{
  "activation": "swiglu",
  "normalize_top_k": true,
  "seq_len": 256
}
Below are experts of layer 5 (counted from 0) of a mixture-of-experts language model. Rows are named router (the router's row for the expert), gate (a neuron's input weights, with its number), up (a neuron's input weights, with its number) and show model dimensions 0-255. Each number is 128 + 24 x the weight over its row's rms, rounded and kept within 0 to 255. Numbers have three digits each.
Before each expert's rows: "gets" lists some tokens that make up at least twice as much of what it gets as of all text. This comes from a sample of Wikipedia text that the model never trained on. Tokens count by the router's weight.

# expert 9
gets: " |", " Air", " Army", " military", " Force", "ing"
router:122138146147131097153123094096136095115144151133114156126141103178095151128179160102131130106130145134141159117148122141111108138073114177115091101149146149147126146101153127124129150129094111146165126141121110126093072127143119102109100165153122102182137127154172113115160096107099092107136166116129126142143135115145121140137143108135131138134136135106115115093123141146114134130121191113120144166160155152137185154163103160162106146151140103128111107089151092127089133126139167168133121126160123127137089146119093134120121182122098125161091104149163079206139132156142123121144127150131094089088100150172168120131142091140121141120128124137153116096143153127105102103102109137120152146121108116149108111178105117117143127127142144180095132091138112085163139150150110
gate2:115161119124134119111143073182107128112107142156154141161151086122144128114167121129126136141157154148169128130152110130107109137112129124093095121185154134123146173100123122116128138146113093149138162128060137112111119072149101157113107103139120153095088154151120129098118138128100147077142141145117149134154104100115129140139171083108147142158138146161124123122138130146128143096122184140106106121154118089102115139206101099135126110136133148140177131122114131143102100136134174115149172102106141119087086125103140122125137143141122115148109133148107121152110127127119111126136146098090190142139097136159130145144134117101093095116145113097161132119129099144079146167150118153105094103109098109180154105137129055120159117137124136174126132151162151144164133113130146
up2:129119145176127143092106102161126136172131140136114078153184160122166169141102123145134107171148135112138166137156155141154144144120136140102133115135094123137142144119144129104090122144142147137126130146150093119081122142113125134136121113099129117199167093153098145124150079126120134168144183091115186145083147140126112147154094134117105141179107115130116150130077117142181137119127124130121100107205135168133165166142128141149117158112125145128103153122099140077126116156120086134155134148147131116153158096128113133121119134081101104111118139110118148156085129174101134124122105109129093104129157129162103102162132128124136126153096127118136100127175113112116141147098108130158147131086126107103120166127165152117156129152125096122111139103131107111140184126113081
gate3:091127143137141110129107108142114131114138170123123129122129094140150141143159183152091133130144167136106099122144063149128134138136143077123137164159139139093112148134135140151116131130101082144152094126153149161078127095187086116136143099156167136154170111137084125109142157128108125122143143151131115129143108112145123145141121145145102136172126075096111121072197121116147141131139147154138133156146121073144126125167128135138107117095117158128122062127136075079120182090086151127159136155136109140123166123144130156110152143123087087161160142120167130108151127112138152101144096157126140101128152111136139097148140092120122142133099156161116140112106112133084123100097164141177100135128130153111131162149113124119125096092115111103114161121105143110132159112114126
up3:134142099090165143085112097103114161126119080093146100117148136161110116119172170100108111144128147130156183152114131141115089120180153157119178094141126164117146141145114138134131096147137108107122102135118128119100155115151147161082128162124107122120116075136154166168091110144162156119135129115107164173110144181141153121086092137131133141138122134118110106183106154171118111125096136088114145140126124089072118087119105137076170084126125105110131112106151143158130121151153147174138073108122129120141087144130104153153103141134134129136159119124147157139138104108115154110135119138136154085151151149139134173135161161104122155132107130123123153112112112124077129094117118102126136120135097100132125106106133134179123140074131159137104104121119094163144129102112129

# expert 17
gets: " |", " ", " was", "|", "-", " a"
router:147180158118150108144113110111122113161131121150164168132123145161108118122159143117121101112140125182117159094160106139131096138121111155136100106147146112162122144094146135113134131109101121152105094142085128111109102107158078090087110110122114101159103187120195090105131090127108138125144114111146151118100151127108100135107158140122150137086161137107100113112131124157147108136102155092122138140178152130111162128167116160120112138112151104136139091110123067153068131138149174133152083133148115103135092147094134132149130153106087115180100092138138114140170131142115072115139115145157119109114124152129168124128163141112121135090135128107147139090140134101113117102107093130119194165134138115153123141144128084135155138128148165132107157116155112134178146131124125
gate3:092087157117093143150120117118138094107145163131143133167121132152125101126100123094113133124151115122071113128123095151124156119114113127126160172121137137108124117111104123123124098117099099106146110065114107106135111114150141132144129133071105142118093152155121126141158103105070118111167153127109153136124126107098215148111110115128128145150119156131155114130155101161123121071139099110141135141126145142133175127156125130157057086111171110154155142087134124056131164158118128105101135077093121117109127109124106172129153115102147143129105128131178128184133127136121079165107143079127127122146091143140125136128091181134163121132157142105130145122119132110134120142113115099145144122134150127112109092093092139121179152181130147110115126137147154132116130114151114
up3:077167128096115144168161134104157134161113109139119151131095099127147117138119115144123133105116140121184112151123093166072118119098129124184118118114174123120145100123124104114126118101118146151138117139133116187145155123147162143109122132138108128119157148107137116138156113147099156140149109094125099116126154150157112171124137129165174065141141131181113105143106069149173138121142114107145110104118146106148114144121096124146139116162126134164117113148158155109104129126091119128135136145140110147125139084138139077142128153120134113116172148119144144145098111165091136129122103156169116132109162131117075127115143129159134162104163150090105110060119128124155093113106105166122068173130162147149113107150166101107104150121119154088105089150159100123162111131120151
gate4:127161143085116147100147120142140149146130110098181112113135135115107107119161098148153127115135127137134102087127149132127173135087082085147121081115107106150123120114139143096073125096098146133124134150111101112115137183100138107150118141124134100142135133131111118163171118123166118109098131129128093129183143209127119137125108157124128107107132094140144100105151102123148114129155118100121124171096174136149145144098111140155175133138114134141111171133118132113127117097143128085151129177108124144132143114140113107182125121113082139162117085114141122114149111116125153192143167093152130119138086108128128111125105143110124074092147119127145155109112133123075154131150109094132166102109145157200092141129137127157172146136158111126085094106124147114116154103132094
up4:145124124159087107126138115149129147105126113149151108086132136159121146109138135125141124107095103158155160113145135114084159125194125118152165159112146133140134166103117133153094122134138114113071097108161121144131141110132141122136112140168151090100141166073120139096132117162092119145127148152143165139095126125095114130151103107122132134112129103109116139132134158146141168124090115118116128097138140099170098107124157090090134162120109158148125127134121139156109113156124145123124129142128124107116162172115214133125111121108147146087169155117117169175117133139134136127092136194111138171111155121139100133120199136167163160153123131146101135130114107105101128129121135155126163100081142138145166173114173115094116143115078086148137095090096123117098113155124144

# expert 5
gets: " the", " a", " The", "The", " It", " it"
router:147130119166124134148096151093085118166142127136103139120135133173125153096155127092112134116111143144112133115180129136133095148097120149115113112153105152142129145096190135087109133132089098151119108150115132101118116113155101090077086149143103127127124127140165115117116099103090093096128107094145128141132163115132109139168140128145131145115166164077113103125115125160146125129120140078116135158142160166100150148137117145139116138137154116135137103111149116125090141155133177144175112091143124128155081105094121162150119157088088155161060109106152084138171114168110123108129130172154071141092111149144131086136148119160132131144148108115166130103140133115131070114110135100117165145153152131161109113168100119112149104101154131155093151121149115120142123153138111
gate1:104129089124161113107106150101133093119115147111125157119160145135096138112120083105126170103116142105134110105136142166127137143162134085140105111129148131113104155116104164137102106140113126112131179140096114103155117104115158125103170157130132138128093122179101138093121141138118114120143176150127106154181160046106155127169156131101125159132111112123112144116145099131117154102148123119134126130098174140147156176076113188130141136153070135123169138120095140148115154104165119158160117101096176089100139112140114155109117107122123118095143120160139097141090149096113087100152135132114114132107117110131124141161117122156119122134129202117111146132144157189155113130095121117099165099116121063158097125115112140144164126123139121123126112155129142157131117145120120
up1:115111106122129135109141090137111143148122163138105119166112110102132141131174156150113107105156157132156145122109052131123137143166145132143130168137118130145089093128129184116133127083117103144104112122123118093113170139117127107122146147106151150126164136141056094109143197122125137124090148167159170130118143140143096090110116116150102142122111136092114087115112159106123137107144120144092129126105104194132085126093082140167143175107127121126130106103108139150116131109130117107115128146102121116147185143135122099144114128145150100140154125122162077102111093096117118101133077146108161114136145132095124086082111077142108161119107114131141148145131121152114128126122139148181123118108166171097094126150138176129134135158112143164137101123112092116137154155111108
gate2:110101174127137125148189131134090140125121103066141124123093102163098121124155168152153112152120104119046125168103161130142127130126094099146145120091143176108161139144098138167123129135135103116132147172127142155101149124127134109133113129132122145155129135173119093157147118124134114127112135140164132130136115139132151149098113134105116153092096156167128140146099118141093183076075113165115198123131154129128124180167108100118106146134169132143152129150127129101100119127141078123183085105151129109121129104151141128154156127093134138166098127083109110135097110140098120151117123122150128174121109125171145123132122151151141123158192136098146157158100176132104146129105131123144110134083127149150133145174137129132130169135118104155136115137146107107118121150137125
up2:116088180148098156133108130141132169144142101121142169160101134144139136106093110172110099136163124116132209087126079114097106151140085159189141140110110146140160125102140131122070080113136104144128110154127126138125127128107128102141076150150140122123138117148163105102125164155142119150137146140140092156133153121141111131158129135101109116113112128172135134121124114074098164133148145165154136172119123115118142099116139111109136152135117106129128103120128154165107092129130134114124142132144087093160136097137118107116143158119127157139132102132078106122173092143157125089154067099118099091065139119133143171144168126162110169126179166161169135118133151129134158123127122115116129175136158135118110106128115138119141115131121125133135152142141177096099150124142168

# expert 12
gets: " |", "\n", "\"", "|", " album", ";"
router:161158150140114112174141126112125133122130159144155149095137165182117129135161138124070102096130110142135138108127118126140122155108116140090107103131165164152087168096136147120096155136114123165129125140114119082109120134126129097144129156110123125172091138143167121126161124105120106121125128121125112144137154107126120132153186093161143140117183151111098100145126171160170076120076172122102141114151127154128143122146113148165084147147145112126140086091162093142086152152126154162146138114137083071149145091132105122167129147121102114147133106143147120157149117137107120121140122142166102111103100156183146101143114125147115152114128118127181144107160183108094108086097097123118182184164147128130089122141135119107124118123139144130125137133153124092137134132131097
gate2:107136130127103125174145114102126100147173138101145162136122170109161149102163141095147129109142121190129110132141130123106148125109105173125140102154111172146098135110131136078120180141141128152116133158121112109083133104150150159126127189131137119129137115137103118181076098117116119129147111078181122147092121087172175140158134113165162187106148125101102098164095111166146128108147159178149184138178132160139125133117103128164158130142151115158161130128134135117132136114110150173124149144120109113141141117130130101155159141115160127114098089098150150167136123116128114105150099135109132110140114142147128136143135131118105120121126139149157167096131162103137060152129122154112147163101130120147165133117108165120133083127126118164131142127144151124144100107170119
up2:125172156168127145129113124156168128133116154110157148149155148120132119097151107155104159135140135143109130133156121100164125124140147148136124105177142126178147122140133107137133096108148097123125142168149098093094142146104140120119102095116140132126066139121098108124172145098096178161091123142081153078117140133097088127092115178101114138146155106120144130128135140098149122118084168102140130127119129120102143079163116115149127142109129099140149127095152130150134146147142119113107090106099091149112102137133125107123143092110129178154153104165145118130147122127159150128142160129157119111089138210091176149129106095149122139137108130098108110114127115127146156093121126104134127148124124109132131123089090106125140138082134116098120168138135100090156132192067181
gate3:113110135120155117166110154136139126158128087155155158121141144121097156123129153126121113143087125118150122147106164090141133134162171150121145152114093126134084149114125103141175111117128148107142138098138135121105118139153129170129113152129134172149077107119122123140114116099174114134121129108156157140143117106140165105127104170172129147125147108113144172099153118149103095116178107116177126145163106157118112140149114146129138115132114120099153123102167109179126137136105106120168153118126095118105151161145116120075089156169164129157153158137093157099129120104117173140125063124168127115106155114123124159091114082142124171121128173123163094106121137138105117087099119089113084182156130126142116115109114153105082172129079132163116104099116113107098112128110110
up3:131082136094135091129149129112125078136096177146143131118139100159134134098109158078116103125151099138138184132108111163137144117154118142122111130159168147137128118109160103092138130131125126091143157118111122132127129160175135101135148124133095128160146165142112104155165133113103143150123121175142178146159129082113128133119129116151099125115114155099067123131163107126127129109156121134130102152103134138124140111122171116138081104092115168108126071139086174134116112100112156137079134143113112095116143153074149118163119137135119115120114087134131162121129165101139078133144084151142134114125120135131096096105095095143128104127117164073116098120086141124100159113117073115100175118139159093125139089157106102141130112112142164111125104159124131128161112087172138

# expert 16
gets: " and", ",", "s,", ";", " or", "),"
router:150152156151151084144083119106097114171174129141122151139130149148097149112131179109072110103111145152114172110158124146107108162110138186113109095109157143103132155077159140119102135137118117134110119172110112106106137142159109097096094125134105091171114125163127079112143116098088130109162121114136094141161150073121105159133160104140157128139179145128105137100118159120140115097115166112107166140140142156107165184136119157185114142129131118135150083109168093113094138141125139163181125101173121105139129141104110124136112123122124107132129115133158136123175146136104138100147109134135106099119116144161147115135128110128104135103156106115146136132149155103105123107089160146131155153142124088154127122142125132132121130093141174166112123115123101091165144147169100
gate2:153124105137093108107139129162129076091170128119124113066153172148133147146099118115119145095141098111119167099096114065157142159172088142132132112070144123082121146117102164149138112136140160124146133126122148114154136115120112135145122149169128114143159148124098161139172148102129109116113184136120123130146144109108098106122121118097154130143117103142128119179112105136153140114140144093102135085100138154143123148118122117096181151159087112087141159127119148164116138131140128149102159134187125116117149138139138156142106080099135098121181092132151168156128141133144143128116122157100151120148113131171091122195146146129122135107128066140157127142147125068098181116151121150120138121122133135145139162115132121086154140097117134130129132148111124122131129181134092
up2:168121155152091130144145120153112109173140181150141099106135108153114117140153168115143105153149140120123155089130165179102143139154111145129130145076112169127094098125101147147095127170112140135095111128143164155107132128080160119147169145133190126077125162135132139140175124126133155134148121124099131133107110157113132105117129096136148100136118114163135105190088159172131113123132144143093161136149175167110101125148105141100129106143072158126162111160118101070126118148112125149091155138125083096118150129139164123115101101139147108136129155151103128186117152127122091140125143098123103147141140110129106107134155169161127141142119099100141155127118108117124109094120144105142156066138115142096120090111151128145116159128146128156125157146112114114181139145139114
gate3:134144118115100115146107125123086154126151110162102126146159175127120130120117129141129119124143093141124118111125146152127138133117133150144151134128120126155083149142114116095147155105116133145153105120124079083127128113167097132195128166095132145114158121129114143164093114111092155125116161074099072151109132141128144123123115137100145110177137096114111130139176121105091143169056119135081166176131145136129137122129109109152143085182122102111122168148155145120125116124134139104079145099071155145170138056168135113127121084111119125129158165181106126111158104123119093127091145117110112129118111132136108144157137128120101119170111153134109154117142122126133096169120154159161110094100145099135101103122111151136112142103105161113078099130106129149141102144145155
up3:135163115132111161144160126093181139148120105148126166112133101132120114097121137107118139132140110120104121104121149101136162142126127133172097104114109134117130182127139109123171133101113157113182096123105126159160148153151184142128116141168166115155101128116136052158116116139113104142097140135131116087098161127152139167169142135106152121134101108152105124126118092115126177152120114121128108111132128125112138119129115137124165150127137106128150159106173115157117141145135124121132168097123119150133139125169149132144142139090101135096109169178121130084124174138133176137159170089196119096123156158117119138161153147130148082083111140126158048104143141115127112125124135086079108121151134162146115126137133144095131131064113121139094147096145152131131095134132117

# expert 10
gets: " the", " a", "°", "'s", " his", "ed"
router:134157180140151107158084118105100087145136127129165141093151136156114142109186125087136110091116133149092145096158082152096097124119109183106121079145112139133090158117139159123105157152105095155112126140118117115106094129157112109111105150120141096155121143140169130127135087097129099122155159150132124119152126138087086147151157121118156149091152134091123134113102146142131106113112148116096136130131121167115148161130098153181157138176158121151128122118156132122082140148171162112133102125156092085123106165088105113127119127095114139141111073139155096166131103134100110123148117136152081093103120143147118107115138142169123152125135132145147157084125149125128111121104112153098150123152141120155073111111088095088160097121150148149106113120122131132135169157149113
gate4:117153159107151163128091146160124108108108095162128108135147118140117144150178140125100123098165161125130150096108144124146138129111128162082138088108092131177107139140128128102114135159134142139117137082121135133107170157131104190160085124135155104068124121140085125145096153140150145127096197125137118138164106106112121162121121131134113119121104106092172159145120141133094141114153138071143194118112109142139106154085109110116138140146163094126118087143168165125100101137138127160160108174135109108138110167110114119152154129088166128148105124167119134118126123134146178139127077086140120096131140157109127132109120092166122141145137142146133136085139144170085140099085117131104135124109153115132114104113121112106086126169125132136155139143094130112121120091153108
up4:179142160112133137180151114139137138154146107126171109105091098130114118081160156064150125111150123166169153100120119109117109134141130118114140142098116163110151118120118075138145114156121087116182138137175135140101134148154160163116144140146163163120139131099111125123139142145086089092122096107155125134162120114116125124085111134115112084080130145097121092156105131140163122116138124126106102135133109117114128176123130124145131120149099082130111123170131152150118121123128135141124103131121110101112134083105148151107150059109115105104097128112126095158122112134143162162153139135128158124080185146152085172126126072155143155137096085124140128152148167129166115127140141165120134127140157094118103103126145152125131126131165156177152129161108117109187133144115111
gate5:106127126093133117111078109158119134129124147092164185144100111108140159096124110116140105147099127157102182115146165136133100131127123115152125126135120157166093127103130127130116136171156138120137139099084128095165145114111123141146103116146121092147141188107160132147118151095096106077148174118129165178102136135160116097149078125149154074125140107120126140122138147114139176130072117133088134114118146153106107209077081112110140109155120111130141116093129148165122080119129123119136140110121132143121100115139110154160154105132142137140143079112154087139143110095155101078148114119110113110107139113112148077117121174134140139137162118139134155074112121156145139114083110105097118137138113080160109135150133142114156105134139131116159158115092146135138145117125137
up5:126120105081145108076083146131088147142146131134162111097198126128126096124118103179128086117126162131102148126125112153128080135112106142128140129142139119145106103147134096099134127178127184112101094103139096100122134145090082140157126179135086152141119127147121140136154117159140124102144128149098106113123124155139165148133161165119145121132099124144128123141134131135149109128142139123136093093160111146194152114123148172128129114110169131118121165120118149130137152143097126098117123151121132091086164139107138169127092123127112080158115150120112130158146109092118099130114116086126134114104151114121117165082095179192128094114141139172115179102108130140130095128137108111117109108121130151133131187129176142160117149149129111089128090125144138158122157137091091

# expert 20
gets: " the", " a", ".", " that", " its", "ed"
router:128123137150119113154120111091095103134170158141132158119114118150114141108150139086085123115125133131104153097129120161107119147133092133108108102157137160148112157103163140093118142150083136160133120164123133124127078123166122089088125147149127111143116170168166116103151106110092083117174149156157150135142131102128113141135160110123172130130145146100113116097095160122169101115082139116103149156158157153088150168175115127164140126130166100154164106130144106122092132139137167121166105113154090085140104158112101132158090148116095160154085109152129080168147101178124122112135107159161100103110133139156130083132144113119136143094136114133173146095147143127108106115117125149103147141157152148142105088156113093126158090102129118142126143108150125101149137146152104
gate2:158107135136122126149108148155146125160140156119133092120069128160117117155097149104113140096114105150104153110128106147101156144143082128163140095167136135127087124120097107130164156109128158192138124109102145167142155149135145155106122104106166095165134150104126128088106139116119187114158121137161131138117143129112106101130127087116109132119152099087110136111129124116184138146147114120158128110091108098108135144102169108110170088144123118100172104142154148129111146132136122161081163091155147119075104126128148088132063186122121145107117108107132159115149121154116127162145081128117135126158154109133126152100135160130109147154153168154126124145155128127147159078133123086166084145150105126100093109111095133119110124139133122102115151144102126142095171088129112
up2:069113184122149124112116146099102146168146152145144119133145167142126123183125107094123129126151141076141118113123105144135125127192139137147121098143114123139143141139151145136153157115164112158167139163117097160139131153122091160196154138118084172124157073117106112134142143157148132145127118133126119106158160169105128137093124104105121096131178138131091147142143173102113146122128126146127128102127088126132182133162112126140145112180119138106143137116141147156111098131146170176088128112108132127122154145150121126149184138109100162135145119120156136149114126134107180197113138167127129136111145087161144100105140152138125154124144120144155131111139139147133177093130076130108130125147092150087106117151158147126121127122101109114156135159115084076125128131104149
gate3:101109108106151107140175115112159103121123132091121109098110089164124158157127165126087126155161122122121102127104145155107140114138120131105163137133130138104094157125114160101158128078125074147127142136132135078152106125162130134165180130126076167131130142112128105141167133127107129136159098111114153107116136116125123111119144109168118117132148155128128090215117164147117122111091158150139166136131127103125129123082175111096147170139162122148131096109118157129130134149135142182139116178116099128155152135151123161131068137076153127150137115129132154120113116161136140145139162117147135146113138151150149133123109150172123114080165091112119118103120171095143121110108131128132156122162140068116159171162122127109142133124094111128066112110106104116160134159158113
up3:141129099153118147165147137132119143132116115120178109152098150122131113096123119135185107125121129165101162104136119137146103130074114127149122095107099141150126155121137147151098108140143136088132100104145139170153151118089147141124117164141140136129119140097132110097097108124086148118079109106117158164157099201096094153138120123157136110129125124180122157115117091133148143130131116141103155125187142154189141102135128131106131142104088112116109147095114116117122085128097134163087143161123167112179149077104144129124164132135108146145111119129149113171132124120159111162103140164153142086110154144189104120049107109148133155158095126107148161126103130123144107118151109143155146122115134076111116162146134123144114128134176121115086093115134138119134146101160138

# expert 1
gets: " |", "|", " 0", " League", " team", ":"
router:128145134161147129151114090114097125129178144131157137111125123192083152125137144094084099102098148165135131105134122160110134147088105130120114120148140120143083114116125173081116114140090132162143115142127152123104117105155100107132095177147098153163105130124150088091146092105098122112130110157141155139153137107148118132138141121129159143099136163137115101118105157128174119093100167122105128177147146132095136123143104127116105152138125104153129082108149098134068155155140184161147096120126119114152137132114082127154111138128119141139112095181125106148142117154127133110156129169144144127086124172151153110165126131159089138095165128152133162083150149079135110077114092115105123165155121114130124104134108089109147120098133128119071125128141125109141142178153131
gate3:106103144144105147147167131067100132095141106139145116147084109144153151132087163081128146129103109114142105173115114168126092141116074123119143137139166175168174123129087093131137135161103084164124169135089187101100140131143133129135119127165124164139117164099099159105122132151154137142158153137135151134088130075133086104131117169130125130105128160158127154113145099148155140106125153101158112115149121121171111152111124128136094130102108122091137143147138110126128087174144129170141127097101139093156174126133141147109086121123124098127114147079152155170130136141116162142136116119133090172095112114144168153143121125148137120122124126173130074154138114119130100134138137141095155151160151139133146102148166090108149107128140140154084110116150149118140133142112099
up3:073144082168117143135159095117172129185132146095133116106135143187100117096130112148132128108168071108120139100128152137136142137112145135146116122128139163102121120150143110097130108155122137117133115163115135176133128169129095115131177125126136149092116103125114136108095095160137108150101149121129099121151150149146152129090163135149131146117132108115138124137098168141188106105130108104071154094101109152117146117115142123125146169115156143069163149114141084131152107121159198126138082113150126107122139126126120117166149091185086151130105130121172153089097153121153127142132155114145153099108164123149123124107112126099104097120183121086065121130162098171122102102122103123135126112140128145121140101120143117121126139151118137133147120124124122162120139104174110
gate4:147106127087142147091148090120117125146080180134183124122108182120141112096135133093145128095147118145106112131127133108116117087121156130113123109150134139153144126168128134155156145108126108150105158176150120115176121066149135164147124125147104139142116137103108159109096151065153119158124131122103093133124184181161154132105138168165147104134151129097110130137114162156166132119137131100149085141125173112107129163138133116151165142146166116120139171114135140121093149127132135134143112107117166121152115132115119141095115112126114119120135120110143117146097136137128118145146155159154134151145137089098147168185092172159124129135096158122147133126161120110133109118150134146125119134158123161078107186182168133116168099082132115163105143103118099147109137134076147
up4:153142168114137149122147092155132112122099130158099156143115124128132144132110118137148105116152149171138138125147124081112123146129173131148122151160125120199112179119139111100109141131131144143174119108112126113127134102116125119136143147101097100101145103101143119114163124179143136154079085088117083119154128144116154160098179088143120111083114079154163093118139148117133139148128173086111087071135124128096130123109098146131151164151111160156098128116121157128128124133139146070118148145115143142183116151119154105165119090157156100152168115132135126103148100151085131085127105130142143161100122121139126132155094078144106124090119115146140134122162120119089101110128101139101163121135111138123108118138101199105119109125128137147166123147127132151063135104119134

# expert 2
gets: " of", " in", " to", " by", " is", " for"
router:133153135130149072141100121096123107142174153173113141131174137102092150139147144090089086118090139154104173127162122173109120122126118147100109108155154155142120164066155139137098155148114094159126119129114111126099090123142102103091112149142122078148138129157150100115143090119085118099159139097135130151133144108139111133142125137128140148116146151113093117109121119120144110109107128112116145164153135151120188148160097144133134123170160118132161115094166125108076167160169146128185134104139107110128103129100111154152104145117096131143101129136146091139125077158112144114146116147142114135136101153166148086175144113138129140115133169117161158096142149120132096105117159108121140157131132120146096101155121083145157100115125194127115151151147123124168149162137121
gate2:127129091186103117092132113134124118120100123155122119119153117135138121083114100158139139142163137167141121138145116096151152079084100134100159159115132088130126082119163140107080124101108119088128157110121159095108120124156134099125160101128119147141148130086136149120127114075100123075143134141145096148074131148139140121129124117159110117117167165153127106112145134150134145115078114141159156105099115147153129126156109121150096127117127147127139124119140122127119140147154143104140157090140113170133098154143090113161130102128140151137171145130142168096161098150154114105150143127150112129171144129106164144147119103179136103115095151172140108109140072193118134127120128179118183154087109097129140080109150130159142131126147109098130136107162162168086123174140124
up2:132153110123154105124112120157122144142121128113147150137164126157161149104155148147062149134115088165155121148126069148154109124117146150146143132121154174130193135127123141143140118131091145109101164099107142117108146082095102107111146123098132083145113179147132122088133095109122170146135135117104156133127185099123113150092104113135150132111148131127113180180136126130097157108144121130132164078117119129085123089086115122140114155123163084114147140115169123151140116129126130142141127155169127156170109101149167087147099140149114105109121124138077110128104145120103129128119148136111200094104137155137123107142155091123115149139112134092111141146145125097111122144155094114140122114154126098157100103108149111116145138098162159141126087085118158178159123084135131
gate3:099149123111131101141105154119112075089174086096117162066120113120147134180153141138134102119146088159148131095142117138100138144133148129104126126148164140134103120138130117138107141173151172109098142131120114124146152143114155103123124159082173122105166126131119120123141106122161127114145077122096054136115136122122145146120140125136122138089094136137128115126110124113151130104116115148122137129092162176135138088146081107141096154113082076155147132171147137088150161094104136110117125139119145121117134147178167103128156117135106106111144105135163134144144110118118114179107087144127143115102105146114161085148165156117094170123134073125149092124111125138169157109150067173111119118103096112124100112108098120099134087144131131136146121135166142107092123107135150
up3:142156125135106127148133104155159137161114171166161167151144136119117120091174111106121116151131162136151124096120110138167154106119158126104160140139103087148136134124137134161133108108143118115168111133126161145148188079112141129168169114098094116145126092143105152164122106136138157146154132104127162145168122157109125134116138124104148123116143100099121132145130131159167111123155163111106126070102114145074120150110137130138141164158130110116098159172122121122132129175179152155134120143140161099086151083117118138122129135137180112161110132155130115155133113104110148109105082148097157135169110112143117113142092166138134157121110118140120201162115072131115157145145119084132121123156109141136162141132112152107114125137118122117153150110098159130121100178053136

# expert 11
gets: "\n", "\"", ".", "==", "===", " ="
router:147136139139126089129136145108108115133149158149137160109158154149080149112151129102131094080112126162112146095155084127146096165098117159097120104109166129152113123103146139116121135145119100158135099143115100109115108124137106097121111112117107099116095143178156115125136118091113133106158110131149105127120176128159138136140138110139154142129130157079087124094118145133166113107106151137123152141145135156105147146154127136183113137136182125140151117094162094059087144134155153135130085095160135101135111111128082155141120130103088143159098116167160113159122132191103099117154132145139136109119095124136133072115142116133082127121153131102151104099147135078097128113065124133083119137142131103132105113170116092107142098075157150170119140124139116116142139134141087
gate3:118132148153111103133084103126133083143147085160132118094117139126114152159113124124140105102109159152145139130145125170149146127101123171126114126141185098104128109165164141148141169078154126102124135116126092129131124093147137181120162152168147138124151140112144138139133093138130130115128167107168136156109152154162131122127117146151109133191137120143129118105112121186075123141097134157108122134207125116142112107135119105136128147162074087123156171128172143154073168156108133145126124079121110115176125137149111113165129138102175154128103131117125119140131089114134099132146114116132106100103119157131119145124099128135118186105090123049132116098136103115121123081124118169143138136135156129086097130125136111136109129087147145159092143120130170132115133117136116
up3:123160124162154133151156121123121135129143074140099140179098137117102131135098139114133169120104124137139129113153122123126143156148121128130106115112121152073061103110143097117090135167134141099150126126136134149102106122132089098070159098126105141105125153086140085133133126131136104117146153112112163154107093108132168079161171120108101165128166117102093155139064113155163119094128117117089133086144121112112120110155089157107127107111115099154137147118135135151096143128091117121129151145107097134141119171140146122099126094082121103153113132102131133106133092106136140151141121142142103079139091143119147112175147132102138145095151173113130139145145126144144097165133091122119138144107182135132143086106125185136162154112077174111101133088151119118131122130140176
gate4:151111112143150143134106123124094096129151128131146110120157101099111141159124087096129105132122139137152149128125152169142137141090154139153167115114134173114118116094124172111126112104099156147119182162092136150139097151093085136137138090108118124115163129135149154129133129088126109106146129113157104131138147094151098216123117165121140099128118145073103117087167100122164106106122158115127099179158152101092148142113099144120112100168141140154139117144158097154089114148101160096126130117133140110081132150129103141124131109138092136128124128107141109135104160165093118118113171149165127123110145136168097134137138149128121128082200099129127146164158126161121102109097116107109159185151096161128142160132108112104099129111136120130154148108184141149125173137126135
up4:158133128143167105132112172104096106160149108093116145138155100124098117141099116107148102164124097147137119114121095157161129140093120104145150152124147157153144079091133153095143100144158122167145129175148111110130098105122111143105145122132120137102124101158118151125116117127119130147122120131130095095106163131135116148146146108129150086172121116146096116117148122101153150107137100123155069169126174079164140163140095110106104138150169145143093139127181091126135101150121094102097157136094161096095153128109137149108167089123159103113128157083106137115173164077136067133104154120133121143134122159122119143129124146097137133104154128152135160148126096136098152146166118119087147127101095163115145152122138105168114094150175117150142164158172126150138141130119097